From a checkpoint of a small mixture-of-experts model trained on Wikipedia: 16 experts in each of 13 layers, a variant of Muon for the experts.
Below are experts of layer 8 (counted from 0) of a mixture-of-experts language model. Rows are named gate (a neuron's input weights, with its number), up (a neuron's input weights, with its number), down (a neuron's output weights, with its number) and show model dimensions 0-127. Each number is 128 + 24 x the weight over its row's rms, rounded and kept within 0 to 255. Numbers have three digits each.
Before each expert's rows: "gets" lists some tokens that make up at least twice as much of what it gets as of all text; "comes before" lists some tokens at least twice as common just after its tokens as in all text. This comes from a sample of Wikipedia text that the model never trained on. Tokens count by the router's weight.

# expert 15
gets: " | ", "–", " |", ".", "| ", ", "
comes before: "1", "2", "\n", "0", "3", "4"
gate0:161056163100134179092146132104145139150104100081111146154142118095109139129094134143144099105122123127099157125122123143147129114100149130113170120132170089128132083120136122147145110158172152104134153119129174099135122139137111116172148116186107114127137134096167120147098166131167127172162119135120098140141120114121131122164134121114084120105141115147114135091117135075162105144124
up0:138118085171111136114158145116123123132142111136091119136122164125142138158100129172133127102107155128111126099085097125156101172139147150171118125127196083128137105123084143138079107143154114096097155182126118150150110137164146131160123105170092134104094112100119117145118132091094125147143144107087160124097103172137106135159101123139134116128119073143114123135165160126121072149117
down0:167129100087155092114113153108132073156132099114147146158134111101113152140116116138131108143163128111138121163117110095077104160185157089114110091089161123112134165116123133148132141168150148158135174140175164116138125137082125170142167127133124144130139113114126158116127109156172124116132107090101098161114145106130121138171122137118127127078150135126146105109095135107140099136100
gate1:133107164145130132127104142125091120098104133151129142150125115143161132100107150139151150141148160155114117143114153167115118148110151121118151134101091126141167134112126109143162150136114109140101183161123111093130085131138155120119084108097143116184149084104098138150104113159136158111102157145155147128159111121133104127138110127142127133129145130145148129119100105178118136116112
up1:107107132127116162153129155179145151097136112134134131081175131159121150117172118121119157115095112144150127174132128131149112145135131116163125112135133150114145114135144106122110161139117141111140115114096146138115161105121141148158133117128144104133176145128121119101116152112119102147161144129108164121154120078127145129128144112093166137110128090125137088105107138124081128123147
down1:169148149145103123144123123165149137128112147152105143099130125063150116103155079091120155131080125153115093085092125105113151139057147110123162119109125134121150091158153128122099132131144165079149078108108123123123094103112118097128141126168116080113134126123136126093108177159121127147137107124130145137111086100119137153111083117149120168113106150103122147132127141142116117126127
gate2:112137139119096125093115146123117113103123141129068154122099123160131120109145174106132157109121128156093154087170066128147132154140122156153130107148120085118174086101149133141132097107106123134160115104120127134113125149134172148109097112149083138135148122130122114099127157140124140100134099110140103092158109156098131164122111128125128118151120161113132114163152130086131136138123
up2:096161148109141079123155149132150146146091114128136129124072111105115143120120108132156110102155148108161141123112108133174112135185172094095116112087134145136121070109116100139104146156087103106118156146144130119135148095111188129065130113150129112112162135134162134108139110122121124123138120157120135124120141114067117166128107113138105115115125111181128129087156094136127147144120
down2:141156133102104145112150131070157098174126121124126151154131150119143093125102119155137142188128132148124093143144074111091101135104125119104106091135119109124139101174153129162153179132138111149153141121109113139120126182106151112131108119147120139089127104094157141095143126159080149146083148110127094142115136099133144143128132140104120166075120128112134100142154103127100135117126
gate3:143133142151153123113155112119150139188118142145110114146125136167138168178091122124132126144163137116128142118089117106105150145135157131130160119161126102102092103142121161154122165127096128122138137130124137093121108135130110127122137160157135173121115111112159136119157153136123121132109101095157125104111142157213114123139123145136137123141120149117095108098128119101157138115127
up3:153115142119174116138111138109152087113161168181097121147168130124148083134131113122129139133118116136127145107147138100153086169150162149107108145119140107157121072135105093107110110144163096137110111159151103109116142119129100065120107132129113125154136148140082119089145089106115108153138073137131146186150147120114090122132116151148080148131105139078126153119123134143156122105144
down3:134103123093174157136130131118136129089114125124108135125160098113131110123161114095074074090123138148110146168133083126107082148131136121121106106100126116094116126155099161117169102099121086135150098117128126137111110185124140132146095110113115070059099097157072143080119109130100118135115162116103141118111128117098125155158127131145062143118155161126091143180142098150122101143132
gate4:149120154082154171145116086142124124133106111119114109097135177124098166131132141111148131137141167116130157151128132116116144123107136139136103126146148103138146135163093122130118153130159132138140143159122139129106107129122118102063109078142094134104105167117162078140149127135166128153113167135113136112137128116138110118127110133150136137103181115126121152105118115119108130150080
up4:135147153140122125120112052120158124169138097148154139097155148117138107168153154049121118130126119119097168096163139132147129146128092117114114140107120138094136149142107106121153144127156159132123122129116144108110110140160146140133146130165129131121138110105108123143167146136142125181142163109100165128156116131122127093113137155100112101145126135116128153145097119087131104124165
down4:157174090136140109141149114139131121156107172082118119128130098113126078103181138080160118095126110133164131148113117157144134139137087158136141145118146147141146132159165131099127139115144157152148099143105133139134109142115142127082171138094104129083138139101125136097113121181148116128109143139145132117133102169137125179129135165079096119155109109115093131133101126127100141178115
gate5:090096145157149117104123145152161080153120153135126161107192125139102164152107147124116126116103149135166122105153143100109141143184142100105164078118129085138135135119155109148163118135140100141147119144162111105133124157107121107112110120130144097084128142133132125135134091125112106138121140100145133105139176110118093153106120190100137107139150155142110113141155108161092126127139
up5:101106175140115082143126119137158183108155094109091131138135130132152131121124117136140138149120142133139112129089152142099147143122134106135131153151136113146138144112163150159114149116126151117112134135133126143111088116112169121131103119144111165176136176131064141121140171164191165134164119126113086145097078172134128120137150139125112095129136131166129127118102140099108141085106
down5:086129142154121126158142145140142182177163124119120113114116128138119111121127164132106159143140115109138101123090128142127110108131114117142122136148121166155070143181148161156142172142073141127093114108172094175144155133121145156162146162139102162097141133092116139122129125138125171123126136161100135156095135134120134150113107121128143140104118161113135112119144143118148108098112
gate6:125135128100095166118124097108130136090130113126124127088162104096131113110150124138181066104099145103086123153048130114105130136103125111141131166141119129104143165146156148130121136116111135133153150117123141038143125110156089170162117149127136128140120171093139132112142137145199119130133136121158133136092136038151114118128135126116132129108125094111102101129126154075129168138144
up6:107104089107119133163131132107108143113115109147139171093175157129135109113078094095161108137106108117145149150170133111117130161105132126150150140138154117139127161126122071101147139153108127106147136093121122140137125112111106119103158105145110146126098130140138129139108117061167150119110100130090168118131133192133126172128087183137153122125163142129110162114086121125160154120085
down6:126112084112148140128102122164160148112164103144075122105135134118098126123097136133109093152123123136188141115129107186128100090127096166116134098141126120111109115123091136151161122163111102118109137159119156105109144145102172133177134095081127111110140116119125131162132125140100121113111147125136147133080109127101134138129097118131163072099118133137104065094121121147163135101126
gate7:141166144139153147093129113153140156156109131138132102129122111162130135148102111127121104106150130107101104076112132168113110090184064102125144128148121035109124136119162098139124111131119150143099103184118127178125137097118160117108112108141165122126133136115123104104130088086098130109087099145174123152116162159131160141115147123170137132164130178131127108124080126121099161114087
up7:144163081117151144142105155122157104118179112126115139160073125140122143169161147100132138103136128146146119131138144158118081164077129121151162110131133148122131142124148142097110125127124122103121139143155117225119136122111129114121104160124138079129124112111142119112148137119156104145143097134116115141141089123133152168143138097109131091149114128120121146075097151113108073084093
down7:056164132152142112101143159082130131128122126158142146120157103141114103136107112163065119134124126141089126097165114126124154124127118142158150067125134132112145107116184101148128113127123170124119148105132160155121093099167148106149159171115092151094165131151136151106138170118131094120146105122134078104116130108119128096083153133153121143149142067119092139104110161149137142098106

# expert 14
gets: ".", ",", " |", " and", ";", ", and"
comes before: "\n\n", "\n", " The", " He", "000", " In "
gate0:117168159132121168116144110098133123137109100099128126095172116102163128156080167111104142118125119097141164135123177078109143097133097123147135152098124146101134139132130142153174125159142105117158126162143148151128160138107118142126124092116133157084081127135148177136126137152160121142120158129102146147138124143117120142166116121142110123156169087153133144119153127081121146088077
up0:170117144122143149141132120110134108116116098147128129088151151142108137152118162157106104106083104100125174127086118126134141122091102149115156135090152157160090120138138101121064110118083106109142147120147135100133088139134144116142161162151152104123137147125131153134077139129126111166099086119093131169119112133138089139143139196155177161165128136130122161150111128112134138107138
down0:087092087154094140124107131151128129126144128122078152127120112138147135128130140118139164150173133093122122141150116175101103149087159104109157112117153144102080149134144119146127114180147158121137142127127094103132188125107104070128117126148076134081089145102153155103096141131134073138135130133167173129086136071105163133102130133120109104170083152088129104162084104157090143121135
gate1:088203133111114077097132083148130135114136168085074113134106125100124104138084127122096135145166113103153134110154113134146171145119159171132130132181105151131150116146168112114136138087115068082130111107113089129129098140121138140129120137123120114169120129095140142155125069147109145119176118114122175154172134129169121127110145149135149188126139138157164182089104118116136066131178
up1:139146142166097127138106140108145116126170154121132142142164103118086127157131134107110136121188120121122086119137143126105120109139092140132135136121130098145111123114133130055160110133150124096101077111130078134139094124126136135170139108103142134121148153106143133130114118106160128168131134159103135121092130151046147150103155126098126122116141118121111122113149086139117167118109
down1:120111119103154135145138165135128141133113166094136134124145143117120146148113100060162110141120152082112138133137135159159160136172140122141166181122111126097123122093124122144142139135093128154120138161132151120112138173116155104160174166155124146126124165141121117147101122126113135095138125108152096129147120127127084096112114125141117102119130148170149119147066132082144121120129
gate2:124138121108159130126094134133124106128155166175139143074181158146177142190103133173145145153112128170105129130112133120093078160076098138117107142119147131103125106141144103155094126152113124109159098121130146124142133144105085095117104108114109112154097167137118135152148116096145102125132095103139167137126166165147082111128171097096118139132141130101132108106105097092188106123137
up2:137141119147182122142115093132138163104170115192076105115153162120114132157145150140104136143133122142105116097107176117143129128103146124118096165166107138150126101122132133101128132150060122174126117071171132137149159122125132113142141129102137119135149124142099161129130125136114114163159082132082112143164142112104112142135174134126133095120124110119141144089161149076125125123128
down2:114101151054126114140191147150195140154110144129144097157135103124147135153163070165110111119106099131104124133109161165132142134105115116158089118131143076116138153135179143147109145153148137132126112125186153126094106090118194142131163135150196093159095158122133108137136120112144110147154141070078159088079131137119108102075102123080104124096153066140112121143126155104161093117170
gate3:171153116140095123111145132094117111120128108133148094127142089105099095099099099142147166118113130129061160110146151113135069113106115107106134126129171137130114134136109138150128141176157109147147174155147103157109134141090088133159105107146081108135107085141146146090115139176084100161125124118086111192172124152151119144137104190127134097144169102161184119151169126144143123136150
up3:150142163121161127158108178152208140135174139069104120104134134151129113127153135130145140114122146102127142121105120140126143103142137120116137128145121107153167153142119123133118091116142132152156127156120088171134117142108100146107174139167161115115107111114123115130147129107138116151110129117142099167133121117146117107099132139133159152147121148110102142094152168146119153110104
down3:125143153163132143144122140137102088160131184162105158131115134120144157151143148115130163131120117124153129125154121113135114162118140094065103145147106119104172135118159113119134165101183127145105119122105136119124095139125145086101160124149150167121149152093097109145146142126046111140192118100118147146105158166118118150096110147136189119146139156121142117057152131095119095138137
gate4:104123116168113118156100143092147141120069133090124134055147097106150120114149099155130150160148189163084106137133131100143155159124143129130117104135128175130115102144098100126136153122160124137098126124146132129130136131134113120147129145131157144135153121124123128125127084124115134143138127151119126108133130123105104104156172134112134128093178124136124166128100132152137147171153
up4:103078189105117141133079089088073148130165161145139119122113094129114151172156121073105126177107151066120113120110138113142143165129143075162141130155144122147133104135094131111162130146153124135078161111143129137129129098132118190154060158129141121105124125118087134107143132130143119101116121162124098109126103118124122148138118111101131130142140139109100140141118149158113086114152
down4:100130127157135135116116167122115095092095127124135154120123144129121143167119105098122167127155137118132134138106119128097147126110103143125083148115129141110152113161102146132111081161123122138129162152126122136137161124144134166107106127120125155172130089128128119129166082132195113170119097134105119143109147053127169071137137153172129137137136107112139127140154163140119132171132
gate5:139144143158142125125125151132165108105143118143129128145157124139148136124108176121103116114170174143133096093099127128120086134171140176136153151114140091134139117126148151091144220125095102118139161117137099163082128096111127120113167130161126158107163154094114169125089187124097093162126134130131153178123146141096146112130133133164180103129143120142142165103081178116114108132137
up5:133115143178160104112132122144136149118173120143108121104111119147145182164136165133134148114145140112129162132129139114153119125125117111097131114156089159167138128087113093140113084127129119076143119101136130124166116100123141207140127090097145147133107189146133133110130093166129098132066174084141116092127118090140188143158118093104113090143100177134111130159125108105097101087158
down5:150130111137163096131111149131144139116092119142132105109097166159116139173123137105152173130121173069156145141160117119175145119115120109123109123098141073130165114113118122088093116132140120082166130158139149094117126139182149168164132085159129119116129086152149156128136114154136121150085118143097124113199122096141143122139167094134134100123123133127101117103153148147140125119111
gate6:099133158140156141089112113139129126131070161123166139069121139131122146083114140093116141138111166140147116139094114139112136100114109156132136111119169124075156122105109117110112127158136140135118140129159144102124124111162119128178148129174130119121110166126108160130139154113127117141113139129130115102127094154150091124111108135123151138142116170081123133133113121114132133131109
up6:102128135082134106155084171141145106090134106116090127165134135168098125137133128123135151128119134112133134149170138101123111115145069132107113115106095153134159079144120134139112111134144091117074117189104112149145102136167118101131158105133092110162121126105117065140079130116123138103126129128130116149086156126155149137101130081086149132116079162126138181113118103144119116121126
down6:139091155151141118101112152138140130098117105148160107142103124119105138136160171085136090118158139121164115114134122178118150084118150126143141162161154109123116142153100134152098118142081083152165116125116161142115129115143125116109139105115115110132151143135090146120124137155194141152101118131105113123161148116132102087098123082101156106125161148117118123167142131119143127165124
gate7:147125191081121121139120100147121170145142139131127126085108110146165118165119074121140160153145145112083109146118154102120124129107109135157100139185134148118104095162153154129119168080109119106162133084158105123166082102135132121115121084145127137128108141129115131118152174175125133144094142107119117091133098161098127136100148119118160081102123120132116124116095147166158091134139
up7:119174133185081112131130122090127153112111087121128093162148144114102145155127102145090119160107094156111122147125131129098091137131125133133165092127134112149112117107089139104150111113137144133089137140130171121160185103077158150137109123124115150121107066102124130114127139175135132120118128117146114153112097160095099146175139125146172118140134141153130156116116147116119148149130
down7:122117086162139113133162157121114132170124129152113143154143162110067181131147132135141118125159117120112108158133150121151148120163151104129136147115109146138130112100168101124152147157089098137121114103165158168135085121142133182136121130152109090121095140136113089114122116097148149106126151079114166126128130153155140138140145095118121122102125135101171108127086139150144094106180

# expert 6
gets: "2", "0", "1", "3", "4", "5"
comes before: " | ", ".", " |", ",", "–", "; "
gate0:117154139102176130121114130146111135116126119148166103146119143131145112122119143095133101129113093099053071118136131141159088161150112161162101129105124153093154130127130116157129154153079151170176086080157110091143097115171157147144132162102077101111165166152135126130127114101125137131166137149137120113121122117147123167082109141096166115112129109105107123066144124156122124131154
up0:126130078090144097157151129116143119130126161090132128115146091111138181106089136134124118116092152108156090115131121134095103178098149100136079127128118117133098125109158098144077144134095108115101156145059144154120147174131119145137140133107121135128132128109106102107147108089115124151114141131106106175112129184128142090128124140145108175119130143105120116126127140167177130149125
down0:154143161127135135134110193106103131114167105132140120124142090130091112123149122108172094153111170136131136140138129167114086181124141126142187128166143105086177130113137124141125123138113130171156115130140159164148143113123078150124095136116118114161133089109137156131112125151143139130145112157085148141114167118155123110184134110146153109083159160114106128148137154092175176122136
gate1:134120165139140118137086120065133136095080125184157127121140138146179169173120125106096103131112175135118133132133102129175138166125109161142127171152120117141155102130120159112116143145120068128123136113134164097133124129076133145089114124135118145136127164126125179142158115080137145092150154149131081132147105119160081164134144148178110103083119081127119174089148109137109129145098
up1:088105062133145113161113126109099131155098150172124170093077080163134117133120102154119151146108121138161159186140089086118070097143159119110122110171153142088147087110128106119151141160106127113121151098144110128115180103157092071106114099143110121135125126141135122053131130139152125088133117083084078146154109113148130135131124120104112141139084114139132115153065101111114102141165
down1:119133137097094131121163127157101098093148140096126146122149126162099108102143130157135157142104128123129111081138109130149132101097128114086097148082120090122144150135141112139138097167133130157153147136111096167142173121107137156136152126123108133095147099153099107101129117146155099101095112093100095110119177124147136112115123170128178146124157170097168120138101142120114092076171
gate2:123141112161150162146131124110103118096142132117134158150113170166135108154154171111178093117101163160106083123153188121112121101128117150136124142155101128153105155093149109159136144118129152110132128127158089120147102105117145161109171140140114128165122125141140124131143125167144179109115137166104167130121127064144125123114096137137167124172114098129097101121092098111115145117126
up2:154115152076132156125119157125111175110166103144153129110108080109100166121109146119136130148187152128098127119145145177153089157145148171150124136090128161175113128175123107119157126152120084118120138104133128133153147162126155103104128094113129108192113134116133147150163144124114149128115124135139124141095131166126127098115109135138109155117136168112115126105127138142169128167124
down2:124111123135107104159156162087111130200127133076162111162130123136110150135134112137119119125113141110169138163142117105117100094129129113157107105116132135106104134116081145130081188156140134103143083125166123116138123100106139181135136159169192092115129175123138123110104132073092122134139120154143106135129157144142131091094136105111093208137091146110157110163154125098118108150111
gate3:142128104168127108167095152136142112145151103172156109112104120164127155158150135097127148122165132133095164129130079125153150123109185134123153135165134092094113119123111161148137129145152157113157131189186111132163137160081115123102111125124119139099141139097135108137104163114085115124154148102128133164110190127121172141138095133134178107130141139139111132114145156142145168113119
up3:145146152156120127076135102112167105133110133143128131165140127114132142134142135133133147111129115152140137121135128149126116151171136092143158137172124085125170133143149156132129138131142109127121151136117140140107137152126139126126126090178121088120094123135095114132105104099148135103101133132115150142124109065115138116129138181190134123096088126081114111138113142143102148105137
down3:156159168125107092132110142135137124064130094090129151123159156073131136084104145132119133102188104100171152132123138119158094123149136115129138154103127115147136098159127111128155161177167116143070163106125098139112100127130094149131118126091112103080073086126141114083112133154127137132133144127131158138152120134142105136119133167124134150096108154168126122140148119121104120129132
gate4:110126131157195137135097136122096123087160089152146118116133133129155136106091106139117152128114151173130132123104094120137106095135124116137120139162114113104141115111177184139146169142108115158143088127175155083143123095148131189101139130129081141116143125146130153121161172158092113100093112186077137090105097128113114097174120142095126157068137070139088113115140143104119114126148
up4:138112099077128149148082108121105121107139133119096108126093114153118132130140174120151105119154110159127101107102148143135103164103152110123136126160097143129110140190102096126152132132119098147120122136132135170165164146106121142069119111165142147130111145164116131167154107108097125147165124161138107104056089163065118130131166111108114130149080133128102115119107109177105142102084
down4:168129111140121085155135123108114141139144154099090102124134150153107120113141146142174115129157135128109137115089127160137136155113126158134137142135088106125133143153138131139141079140105179137124101124135175122139143143125081134122088158144139145134083106127122154138142070124114109132147096121119152134123143104129137123125105081116085124126115148127114169147145140128105123105104
gate5:096121150137106151161088155121146112124124124111124129071108150107090149137142130133115160105111130149124068101161084110115141096129123140118157124155167112103134166104129121088098132120156077149139116145148099176157102119116134142131116094143069127139157141111144139122147121140100147117157122119174096126139095141075115125138127126146126154133158122109115115115100134118110097126121
up5:138139124152143139135143178142124108120115108119110142101124105124098145133120119101086087132134121127130171122152123137158109152123134162172134105148127077165120138136137145151133150119057147118101108153164150106130113094160081120086117147123072098111120143175148130120119102093169113160110142120094139146127152161171123117128101163089164097100128078141144108135142151109098126161105
down5:155128163122117135069092194163138149103117141151130155109114139130129141110131091116150127139117083152101147113134153094146124140142101113131112110135105122166100132138101104104140130122092131095091124137098185137151139152137078128101143086143126146130094112130121123174140126128114139115096138113107121145188148146160119144121145116128158103139110119100146120125121112114094130128102
gate6:126133091158131125134089139105094164114093110150139092112151165098098119166100097141164122119126164164156107086127118146133171065128131154129166129097106124153091133132107112057106120167146146147138133146153123119124160094099140150181127142094124086153126185101132107119087113122113143160134125119130119153153123102177110112088175146093133142095142143144191157110108139150113131102144
up6:122127141136127098133145135131133129134155152113138146120136141124124170077124099159110128121146138094119160126103148109172131163110082179115126093177144071109114126164117125158124123136108114173147111149136134095140139139109151102132122141091114177163110108110124126168119123140116151122142111076143124132096120148122147127192068119151112145138147106132136103128152145163150159156146
down6:153105143146168091146114111152119115096084159112098139097147097140132159116100114144103096139132103116110091117125124066134100159141138129122120118146084100137145097167139138127167155136127114122104149120156133138093167150090124109120152134119131175122108161149117159117187126145140126152097123121122153124100170139130103143077123137097110135137078127158099103171174152154102102078111
gate7:148125108099114132119100091149110139095148140173124117120093127105124109078104153113074137127147155133157103107112108132109137148122148109139208093131135115136127144140099137101185174150134140121135135093126093121144118136142111108066123137099128148102136103103125143141126131143141141135124080093119159135120143139119097150146097158137119137120140130116127125123119151135132116163107
up7:114097150130134135121129173147131123148105141113116098105115105169152146144143126127150144104123161101100105133162130124154150135132146132137132148090139127112172131109112121089140105111107141108144082118130143118108149084164177103135099134106124114129128161091102132084130133131109095154117099082095117126112155095125096164129129146154110148095157133119143118092129159143129139089111
down7:092119124095164143107124146073110146121137119130141129110141128131115151171133133104149112153139078122103071136164112152167109134103110126150128134132139125122190138145118130149139097147074065114121112119143099108095148110185161125108126170140113164155154108123162138133138165144159160189133139087106084169158143178129106167083160125143131140138072126107129138121136153142146134098122

# expert 10
gets: "\n\n", "1", "2", ", ", ".", " in "
comes before: "1", "2", "The", ", ", "015", "In "
gate0:114122159140139129149184122144138107097121128111150120131112064143098112133089105132158155150129116124112122086097121175145148135117151141153132150130118127092111142125164124122082144109104122155106139165097136159171077103178105122166144131113149161135162158120124152115166111150133158132139141123136111146161122088102140104134087147127158115126096118119129098139140140141121125131110
up0:158146157130094100151146138083138124128099138167083132128138162106122157125121105095136128108139125115101145161097138150103082130152150128131144115122131077100154087190149103070142100109129148127115124142134158120122127133150132152154123105138170145110134141127123156126126115112117157112128129127143088121106123121124123132132168100115111091138130111112135137136106160112127117120166
down0:158067138139109125154157091133145144145075146122151138129121149132116121120109129102146121164092081102125166112109155131118153067101139142108117139141176113116147125152130121113175174123125119087124126161138105080122119111164160096125115104145142127142147123132134149167102137154161146101157135142078124120146133135115154162115128154122113122084122126152109156095168110115129151111112
gate1:079123137120182158115149141120110126162127134147122134139156137105132133108128122147162149087111120137133175137139142123142148157103100106085111132181119074124134145107059138134118121145121102129137145082113080077110129126173164118136124155115135098084101101148089101169134125115121113130131122115150136072080110132133134080133121124151139081115141101115139123118124171104141161161108
up1:123122103107162126161124109120108120107136150142144187087121126127108145108116084136161100135120087142129134136155144137127121124185131150149145157124166102094126135099155115120140135159140050129125130072119166049123147143153140128117096129202106104094131118135141146130150143170112087127107127096126147160095122097089170113134158141121122135127131169129136097116141103104157112116133
down1:102113138164110126125125124121124125115145168130123131127116104099143153085120109132111165083108145128115123093125143109102147145116139091163152155096114194092169129149157156114094132104160131121118108104142090112157117144115128143157085141118138166079098119138166097152109112118127114141098118148135098101118162103130130133119148123140120068131155114105136156110164132149178104130155
gate2:116100120115100119142094152104113119116178135154131106136161126143079121160107161160112151136137121135148116134110108147146156111168165105154179090137144187146119147093149138091124125115133114126111172130157097084121110149110148131098127120095087138135123152109112122136115169120116099140146116140124130105133136149118125135112154088135155142156117138147099127154153113115113175192098
up2:113138136085115167112107148126092135109174136114069130120132104102141126158137131150139129138109155105112123140126173113154124188104148137124118061125121135106103086137135117132122138129114092110125126154157161155133111116108145143119151104124136148155120159114123146097117097089126102079137146149152087130118095109121132123129125147121152119125163082129117117146089128105102118129124
down2:138130115065112149107163105105092100134156085120125112107140108092185131128118169086116088115137145133115127155144163133125154114102106135127081097114136097118141112149147149148139139120120102128154122148141090158098125127125159111112121109111118106139075145138103122111120099136109142138179120113138121146122087130178124124143135124103126134137128110102150124111138121145121102122108
gate3:116135122093143134125101117119154127121083142142130156094143134155110125135113132113122108110127151095121126160168113129142159098103155115154109125145168116160105141145109129123146155152132135127159134133136081128109113152114120137171078127141164126096157167104099131124129109113123133149162121157179125131163087128138141128108129111167088115146077135128136126130123075176108101137098
up3:116157132114137100184157083105123110127090124121094154115127104146102132131117138169073077084111133087118141092158086156099141140133133149097120129125114131158157100126124132148158145081117112099092125132114109156077144139118107120076109075147124143111158084136125134164179174111132135157152148136140148149104169124135139142096184150104135129146104112128085144125185113100109124114167
down3:114116089121106136123124128134151107093113124150131111127133147094147157156134100115108119145094130136128126149128152087137107168124119143149108126128180119129141127114120099151116125139148118145079210146139102114178106127134112121150172138134154146154121128099123128156126126136095147083162136081099182198105120115128162132083085096125085123143094097179122102084145099127133101125129
gate4:110145160116139148085090116108150118124121137180114148083134141157137131125168146135105174148139142162198134123179154103146133146144117137123129106123085138141133109149115126116101157149149123122152117138133194132138163148099184080119115140137105132108128141108174156121171089124157156125126134123112120117171075125125131126111121074111133181132199127114117106158151115121143126132109
up4:141108120116105172156166127125145113097094130085121116132147130113141147155142102112100136105177142100111090146130106122143138120135162109142124124109152157156152123164131105152130112142122141118120147070124088074137130133129107158115133159110131113139141136167125165115128145118125125137112123139145136174106149140155143137129085142122124100124119146137164138134096116113134132120119
down4:148172103149137090149151157111109124115114137115101104090151096121076157140143181164142120180092149120105086133128164125137132149120139139144131126154192099110167119125122130099148163145094144114150140166108133165126124118111145141127086124111112132167127128143141109074159158148108099130136142154128123097148133124123106121116159122102108128178099175141136128138144174147116102105148
gate5:115133172074120113094106115142138136138145138116135125114140111140120163146127139098093124121107123057150119102081095098122076122075109142085128097163127173153117128146160134111167107126120143133115104109137095114145133126155128134139098142111146139126133133099133165130108127095111156102172130123106125163134119127127112137127099139114055119120128161086119138148116140150155144107143
up5:154142127137124081116139069155106159132139136130129115102132153094128111144128159213119180081125187159152119160115086129099139086119137129119149110110127166142092110128073098111130135095110115135095119125115124135073102068101108146127147124100153127170098115114114139132130175127116126075132112117115148097117150151092139095131107117107116159141126117111121111099122210130123141118146
down5:111172129094136108121160142152132126123118170153154131132094116134155107136066099113123122132157150138158172147159110087154117100115114124102120139160142131131109121158106155155155118149114150111143141095103132113121095132134126143163129176111141170155134127135095147110148163162175136133104139150127085161110112120116118135164148135122163150124146147109134154165141172184115145114130
gate6:152193151165127139145135111130088138158151113130133064158102168135106079151154140105137115123123126168165135173139115169129105123134175140095165133147125137149089125119096106155134122151155099157102105200114117142108121108110147136122094143121136146104109134130135113101152123119116148088098156155128120150159087067127127100136123108084120095138134121088119145124156116087119104158106
up6:088109168145140100111135150151130123112093139107159160160110104110114132123119143158100124095131162138103138141097119116108184131118073136104106156127117122182113078146138131126149112083128165112153145131126108151122140093143111129124092102087133139121139130143121146154116115113140086082152124127108143096116143140113159134127154046114136108093107185132110165114133125127098131116092
down6:110116126152135164104105186147141177132165146136152118126149123104126172112171130105109113094155147119054100111091148148103150135110124121120149119132103126119148146104161109128100130080139080125140132103133143111123079146140106135155120141111153107125139107139109174112104133133140150166183139189113104171102117120127092182078120134127074128137136131178126144153128133142126114096134
gate7:121102092101111177147094102110126141162139103129153151145114116150115131161124115118148185121143147130098139149172135099082113076091097176155143125142149108149126119139102161150168134142114120124109115115133104098140119089133078111111169138121122139176119140136110157144125130128125154150097147122164169133139120135149128154135154083096134098154110114140099132154137115112156113112107
up7:082115139112138136100136109192150117119102147123099119138114099183129168090148122090146117122127115134136126151126149135132172147109119118099115176152145061090120090137111083106100143096164097173090159096124128118156132154143116170115126144133102150125127116122109107137116104136105106150091137119134129119093148115158166112115152120124150133133160144107115126095155134143115135101139
down7:138107112130120123120092127088124137131128125105127119132116153122134113138092123133112157117170110133104144122134123113161099147187121111103155138155152116109145090120116147116134097168141161090113163109118126144116122118094177116144130146114139118129144154140128120145115155094156139093113150143121138138119127138108128120101099137093156117142138126127111133182118115137123105160108